Experts of a small language model.
Training: 302M tokens, 5137 steps.
Below are experts of layer 4 (counted from 0) of a mixture-of-experts language model. Rows are named router (the router's row for the expert), down (a neuron's output weights, with its number) and show model dimensions 0-255. Each number is 128 + 24 x the weight over its row's rms, rounded and kept within 0 to 255. Numbers have three digits each.
After each expert's rows: a language model's description of what the expert responds to. This comes from a sample of Wikipedia text that the model never trained on.

# expert 59
router:116154135130136113119152175152117136137129137106067078116112181110135098128129075127130103126132095119108104162099122104126121129081108156090119107153098083111127149144163150128157102183093186171105127114131099144147158092100134137112132165093155127135139154103112105112122129172146083145161107121131116150146081103164081141155116126100103114148135108122130158141120140108113114138126131146126145180114125129145106165070171131096122121180151114131106116154130160164151127090147124163128120152133120132156125142142135183160102100131110143150131110118164103176117091132126149107162166117110085107170147096138119132113119144095149134163145130116116093146147129144124124140135133130125131138084136125147142163170123139121116172104112121139123102129141144100137147075165096
down0:144124079124140104128126115184132121163173130137157133177109125116114155173114176132135154141123082159132122118123124140132076081123104117129151125132127125127137138126113108184144117134142174087088103098129119139118127102129112137123110098128119119094133117164104137151091140124150174140086147126109121129147130154121058116146135104140113082140134133142103128120135135122139130105161124110095101158137108166085133096146095154153123138145148114112126125161193140125139113118109134106138126105077180155142133157154081196161104126089135118119111143119135132168079098127100148163100163109129073113128115112131136138142123106151188110140118179123132106157129152101131109134127113144134132149121133107179102157127124107201109113135131158108128117138123086127119135159098104
What it handles: Verbs after a subject or to in biographies, such as served, played, joined, signed, elected, worked, starred.

# expert 12
router:177108116092173104134124080128132157150087133125138144093103123124098185120107097149133118113162124141144110160133158120120116144148104075101117138107142170137138099119155110093103131140147098127123093139103157161111118134148149096112111120126087136122091104168106144130120142111139144107114115174173084134126131136076134129128134098096130152138174122099098137125098122187100133114098101148123117156103123136113090167166108113129100104109117102139138116120136096122102139128123113121119168146127103133087159088102102078149101197135114150171151123150075115099113115156107096052120107140173128113134175149135117115122145118145092124109142179146135169124156146141122101118119125129145129134105129139115139095120097132094125136156161145160122119129154127104125088142123100
down0:129137129113112136120094121090119125157156150160112140115135136156146115137108178137076107153116114114146096149119148118067115137119142169134116142141132112113138102120087136118130095178144156133116111099161149126151095146117131095130114138142179150118138117150114149103147101166127134150127164103117155106166153146153102131134145122140099088100141129153164128121130094143146128148116155149120134130131101093136144127116144131110195160144136109143112106156104171117092127092123153121169124134133162166124118138102153095139172112127103133106096110151154081130142127156156106142124176130161110122139119136087133143119139165136114150084085131141093156155133107146137150109064058129136082142102133125119150168099111068091127088142111097117138099149161120141130174090081097
What it handles: Common first names like David, Mike, Jim, name-internal pieces like Nikolai and Lefterov, plus ! and ? closing quotations.

# expert 45
router:105114119155094118145123150092140162116137121105143140124077166175136103132121176175148106085120096134109128101147119123146109135137108128188123137132105137111145125128135105145163129143154119122096149126168136125134053103202129071107072134108120119132144135138139179120120138111125116122126075138180110161119161126107098121161148160134105115109142152105136099143185145115083136146135156142120150122130131135116162137102125104105107127107118143096120139145108115134210111143121103123130081109139099174094152054144119161143133157113154151116151129145131131134153125156120132156119122091150118126084158139131141135145100093118117122139140138146114138151177091106118149130120096167136134143166128113103121116152138135157152114139119103124131152126085122136132147124078164
down0:116153137161087143139137100136137109138147114118115095133139148146138122166131170129091117122119109130101117122118128130120134094117092165144136138116100136133140142112112168133125106136126168099120124112115119109154142124090173131131106133108160090131125167171121175093169135166134098080093151161104129161100150112141106191110092070160156107106101091151176144107112124122153139128105138130113157156098140145088131117127112115117123130146153137166102128155118105117152137135067135123125100114131181110154146116116182135086167111142095085134114153096095156139120111115103126115136113150119135121164116150088121111124108117194117096165116105129100171106106113109127098139094117152168131131089102137095133125182117084137083108149144140157165143119118110149126155150151161
What it handles: The preposition of, and sometimes for, among, de, von, linking a noun to its complement, as in rectory of, most of, asylum for.

# expert 63
router:170115167148144119139157124101147111106094137130142120074120134096120165133159157136157136109095179135106131102140129108137174111128145095109115111146149149152105133147149140151125148117149131153115088096135163154098112134123116090112169117144116147126102098120125136153151107119133159111096170146137163129146132113135171143121143166121145091103189153112151092091166090129150075135122188154157139120134104185136108121130115123126086094147123120156144139143137132149088100100109143117151096116125099149137136112126116106134156145181158156122126141162136134082094195094107109096132102088119127109104135139152135138121147120141118143138106136079122134125133182156108098127093090134152175128135092087111105111168109145129101139143142146151177129149160134134136155167123132
down3:155132166103134105125134143124137111108149092144146119096141119132162119090158139179168100134079118147143126098143175171133175140136132162122117125106173091122119117076116112148130176077120113129133147133076076134070123125120131130145167066110113093170162146161150091131139146125149102126139118113132156125143143170068109199147142078097111106139129144123123139102143143147142116136117107121150117119143108150119123110106154133108072083154134186134164142143164148103141107109168129108127158141137153140122140083107085153087125105117070115131150111114098092159128114112177102117158122132140111105136127139149124118151159129114099123117121157126139119096129122120147138101153162132134147135127109142156102138121120124136134135145154100164138139131129135119145162138088111
What it handles: Line breaks ending table rows, list items and headings, plus markdown table divider rows like |---|---|.

# expert 27
router:127135150101158071127115052128146168110130160157116125120113101115105167097117137170101119128137146132097137133155183146144101127143123121097101148118157173095118113116117132124131122118129103093090114114113129103102104117159146115120096117114124116135074093119135142139131122091146156058139115155155101139131125149129152120111131122129133135141132130105112096116125110144117113146131114137114141134127118144128121131180079119109114117105090126151134095124134080162107126135112109130115141145138113150060199112138091104126137186139123162150178117172083129109159129144100095088112107124158090089147153111145081120141136119166134117112108132120108176131147151155099100125104133159118127094117125134148112088119072140102161149154163170120136115151171137125153097151130105
down0:119154143143125130116153139123130103170126099129140150100144141082133131141184154192154126108148095113145156098081128150111129120110112114142112128103157156149150105122148118096108135106157120132156147117110142137084125147161106121100118132140147094109117092129108152107101117108142161137172132113105125169122156143109138121137069127180146101142132155169147143196116108168156163159117148138138095134168148120151142131123058121148146125111175072120108160169125155099126112117099155123134184179108133153138073137124088120107124095094130114123152134137153125148138132118118143134145128150138138125122146110142162146161155105120145152167148122132128136114112150117131140109084104121102111084134137161111105110113114122108079088129123089094177103097114114130161111165111161
What it handles: Table cells, pipes and line breaks in data tables, plus word pieces in medical or sexual topics, such as hypersexualizing, benign, example.

# expert 5
router:160173142136162111119127152108101136156077097172158128123145145144165118060150132135147119183154093105118107148122178164168093150121087099098168138127132136135156118107154123105147096123140151118105107124126135131113126085146127142149127095132134137120118118109149099141106145110128117145109139137166099133079159116128127108128111131119128151089104123110160162166103131104130164095121120144070150157102098134159078097150095117111145097154121108079125138150150112105173116110118140139115120145133163122142120127105168137094107090139104132141159120125124092160137119159129090113132153155148093103112154159139102165133143126134128109128107171096142119148174132173142104077127142133110153126103091114157137112121146155089169142162116120097076143143122165107112098119153103
down0:075111122121134115119161137120166120109126129090086113088083119098141122144112143163131134144160097156128114122167155169132152126099099125116142137155140130118116119131146126109135127112148115115162173177095117125093125101151149160155120121169124166160123115129150115121125105142131140110132092165117130097118111151155115110124088158137122102091135149126138121106134135115135119121116089161159144152106139139148119139107094111116149133108157124124103153150087104150145103098166139140146079127088145136130153139133138137167138088107108123091139141142181114118119110165156091162159102127150116132127112102155139159110144132125153105124176150128110144147135111173167154115120145123080152106162116175137116139149135139150106118120102150076081138143051156122123103163181218
What it handles: Plural nouns or their final pieces, often after the, other, these, followed by of/and, such as members, villages, aspects.

# expert 52
router:173112168152140133102123111125158128136123123141151125104080108129105133101081119112100119120153165118168110136138106092060115078123144152116131114123137131123154119153144106120118108136090085138144107145123152111127106171150113144140124120083171097109136103082160153126139140134140090119143161123119137116148173167098123127129153142122146099124155172165123126124118097150112105127146105107157126150096071101101146097077105092149133108122096117159158173121157117115091109132104114131122116121097088110168063121125087147122132102143128110169145082109120150115151121153139122149152120101139098115126152140103134093117154115165130120105108128167130152185090152138159110093080141127128083144099178136162115092091130137117107111127113155102141134135135124138150149091140141
down1:094135133135152123102143144111124089134081127126145079062147144116137100076123146125114140131120145114108158136136126193118125082100110142117187143118115119105126074152112162102118130103100124095139154131118167147148141178138122133117134162123101103153138141130100105143138173102128130120154118151118126129141124102111100143151158094132141119127167153107102105124172133154124124140126117139132131131154132131123145102160122111116146116122123098100157122134138174122149113152141135093140098080125116166108111128084104118137122119136099157097153097119137177083149129146135107165091157089166184185119113105147155137115122143164144154128114139109122125145147112135119134101068123114164102198130120130088087177116126099142080154137095099142115129146105150099149153128081138
What it handles: Numerals starting table rows like track numbers and scores, and pieces of South Asian or Muslim names such as Kumar, Raj, Bh.

# expert 57
router:108070140103134117123125060148153162113101092115176138137092113137111137122108130177182167154096103124119088129111132120104154141139154133122114178123173154100159124158157135145130077150147141143081135153124132115120106151159147113126099103100114102142138154131131138141147160125150104067118144116152113083158104132110093091110108150080124139118152127118170110109142122124094118141120135146132160184094122118120137126124104111127140116088110107156135105134102090130122139133136130139143160178135065137096098158104109112100161134142148134123115112160112124113131113158134127081133119105138118093137127132139099126101163094164151113179124139156159135128134111158107105158083119112099143091117121126152107092124100132112125112087165157167148111121195152133133129137123115
down0:130151140148121120141135152096133090133190142106150139119093170147117078128076132106138133127114161123126111080140135118133112095119144130100062081120107103089138123073130103137133108077109099107140120113146090132081146145101114110123113122086142127188130160144082123109124142073118096121132114133104161117160119144141136108145083071124130136141104132147096144153121126103168086134153132120159126109155133143101121145091135148139155129123117123105128121115133144131146125091085098147136105123099137096120147139167120168176173146152123159138132155153120124164100123124129127163165180146160135124117103135139131105138110139153102113136145135076099116138108141080120120108070154114129099146118124110087118126177123133123142104135121139123138141164196138161113134097114129
What it handles: Syllables of Chinese, Korean and Thai personal names, such as ang, ong, ing, Kim, Hong, plus table divider rows.

# expert 13
router:152118126098166084135165053138154142101110133139155143113117103143104173117112128141104118141164134100117127147110150167158115108140132130100131151120154190083156131097117129124127142115128111116084108105133117114099092139134114105109100096108111130094076115145108155109141105115162135085097113162156108123149133150092169128123085098093139174141152140095113100121157130125124131138110113158138129144115122144138145103189078116124109098094096134134141109125126104161091120142107125130122167117102107156077155100119110091123123150166096164143153095152107105113135135158133105096108112161164080109163129137134099125137148141178105131089108146123113156114155135150116102123105137133140099128092131146181124102129092124085164134118159156114155085131157131125147119164128108
down0:134150124095119125137142127146060135129142111127116117122104115141115132131103115148116150122128142088121105130120129133116079112140125157122117106158114167117159145121117157153160103121146138151129100134149102162137131147113133111191131072106145136137135075101091125099149118178126140107121142148088158163166153111155108142132130151136112073126119151119149088207136125108101126103125146092151099153128131107142127140129141164139115110117120129162082141133124124103148123119096173145099132133129137076155142124092147173125093089167150158152133135130165137122135125079142102091124145123122153092181129151168158090161110082077179127093126111138110113127124141118154151156144142150113116103174108126140130168153121185127121106156121122123141113110145093094169122175138135
What it handles: Word-final pieces, often plural or name endings like ens, es, itz, stad, in German, Scandinavian and other European names and words.

# expert 16
router:107120139132085119099125123087155119127162095140104132117124169144127107142114148132140110093138154117111121114146137131149131110102125110155084108166115137108099128127148116114147103142167156119121155154152120148144127136154127127098097142141145139106167105100140126113123137115143195100157094123109116164108103120140097088133133139095129140155144145156115127149160124143108138188115153159108111121114111120131137158115164148121122139130127139069140137142109154153173161120143131127130071147073099143124126118112118178134090077127151149075111113088151141111142101126148147150189104149115180126125127078135174109110091135053115158159171124146132119142157094120143147123189119142086134122148164156132158157147140114118093099094137106124111106103086127149116115092115157
down1:120139106123100169111087147102128114164130151161118107116100169130148140122142175130112095124102101109123140091093092079116172165148124070133127140062134125102169127106128089113162115118175125171117135108128124121129181110139125133152135151092143105128114121121117118110110146105105131172175154143125126102125117127138091122097193132123120093133111128123105160111112133163113181150137136132119114131132137099162148139126109131135123160139127130086107107132162153164142149136161117098144152141130103110140120114124129104099153127075132119160110102094080116118111131131150145088113127128115178112150107134100127100168125112119117095104187156154151118078131085175079165125114108100122112109143118107144113150136150106094145135127130148159175107118130108175129158161112126
What it handles: Prepositions and infinitive to after verbs or participles, such as sent to, caused by, experimentation with, against, between.

# expert 50
router:139094099101111148099125106119140140123165147156119122110131169153143105153154114122126139173139157103128135139090111137152111172122126086165091112120136110110121112113134099101150137115146106177106112096169134094172132165139156095117092133123128170137153134148107156120120124145100156137124100160149110131155101102139098147164117143122117133143150129077128129138168091112120099185119137085120116072165108135149145149138167146101096105107119137118112164132057163101166123131141133092102072118137098130117147127146154163118130161123104150114127112127111126129165112111157116152133122158135093104097109176155111140123075107113096147139135162168123147149138089123147143161121132114108098095174149133131122122163119128103078137137160115150140153089083130141101101096108151
down0:133069125130158118118120108126174145165144116150161123128142111109115137127080124130127108185123113144125095135151143130124128084202116120114149119087075106163132146115109130114111118097106098092113144149106113154118161105144138136088136130139161107096145137117096139095078163151178112101119124161092119151152078164120151138116158132121117124129126153144115130153140132131138137122153132146119160132137119136104164101124137116120136127167106145132169110162120106131150146104151098126090198117114187108119111086141125103077080117126112154146138136139136163144099095106141133111093162127151113153182149135116130146113148169170123122107138165125120122153154126091122133161099171103158062098126154127106142136142108130154135119101176134137108162119098136127132089130100128
What it handles: Prepositions like in, at, from, between introducing places or times, e.g. born in, located in, in the late 1970s.

# expert 38
router:136093132106155051152144091151117175119117129159121143114119086141081148111131138163111137158144117111111156111114155165117096158140130108129121166139188163103142102109128144140113113123140102155093116125110130131099079108173140130140102105091133161127114138137125094107123106113119157095096122162153101111154110168115142133116090125132135149126123120110125098150156135139127133117135094133119127130138134122159113133163095119123133096104108149134130131150136113113126130121093065141121143121162102134088131124119117083136118142115067152134149110176110141081112117128106124068119135128172082109116127171143072095131100118165104112126132145133142157150148128132066127153120106150120111098102109122164140117141102105077137168116164155113122089135194120174123108141104100
down3:114106132137127144173162186114096127150115165140137154069112156095127089104146161123116075180111131158129090141122112132152159138161162116146148154094169160119119115134092131128136122168106086119091150131127103135128159099086167113154110123158115112098157097109107123149132099173101105086146127119162119133114129103118129137108120132129113147117125159152140132150135143163108135163116146124106119126153161117185161151140089137133112054076140141116135116154133077117126106107132131144084132169112146143144139110138145160139128133186164142144095177106132084124152131138156142149129146142122150118121100126158157141151126165109152097147126087135164146151141137139111116127122128120077128160111160151121116139125125120166150128163163142121082107136094137139100164113126157
What it handles: Pipes and digits deep in numeric stat rows of hockey and football tables, and final digits of years like 1995.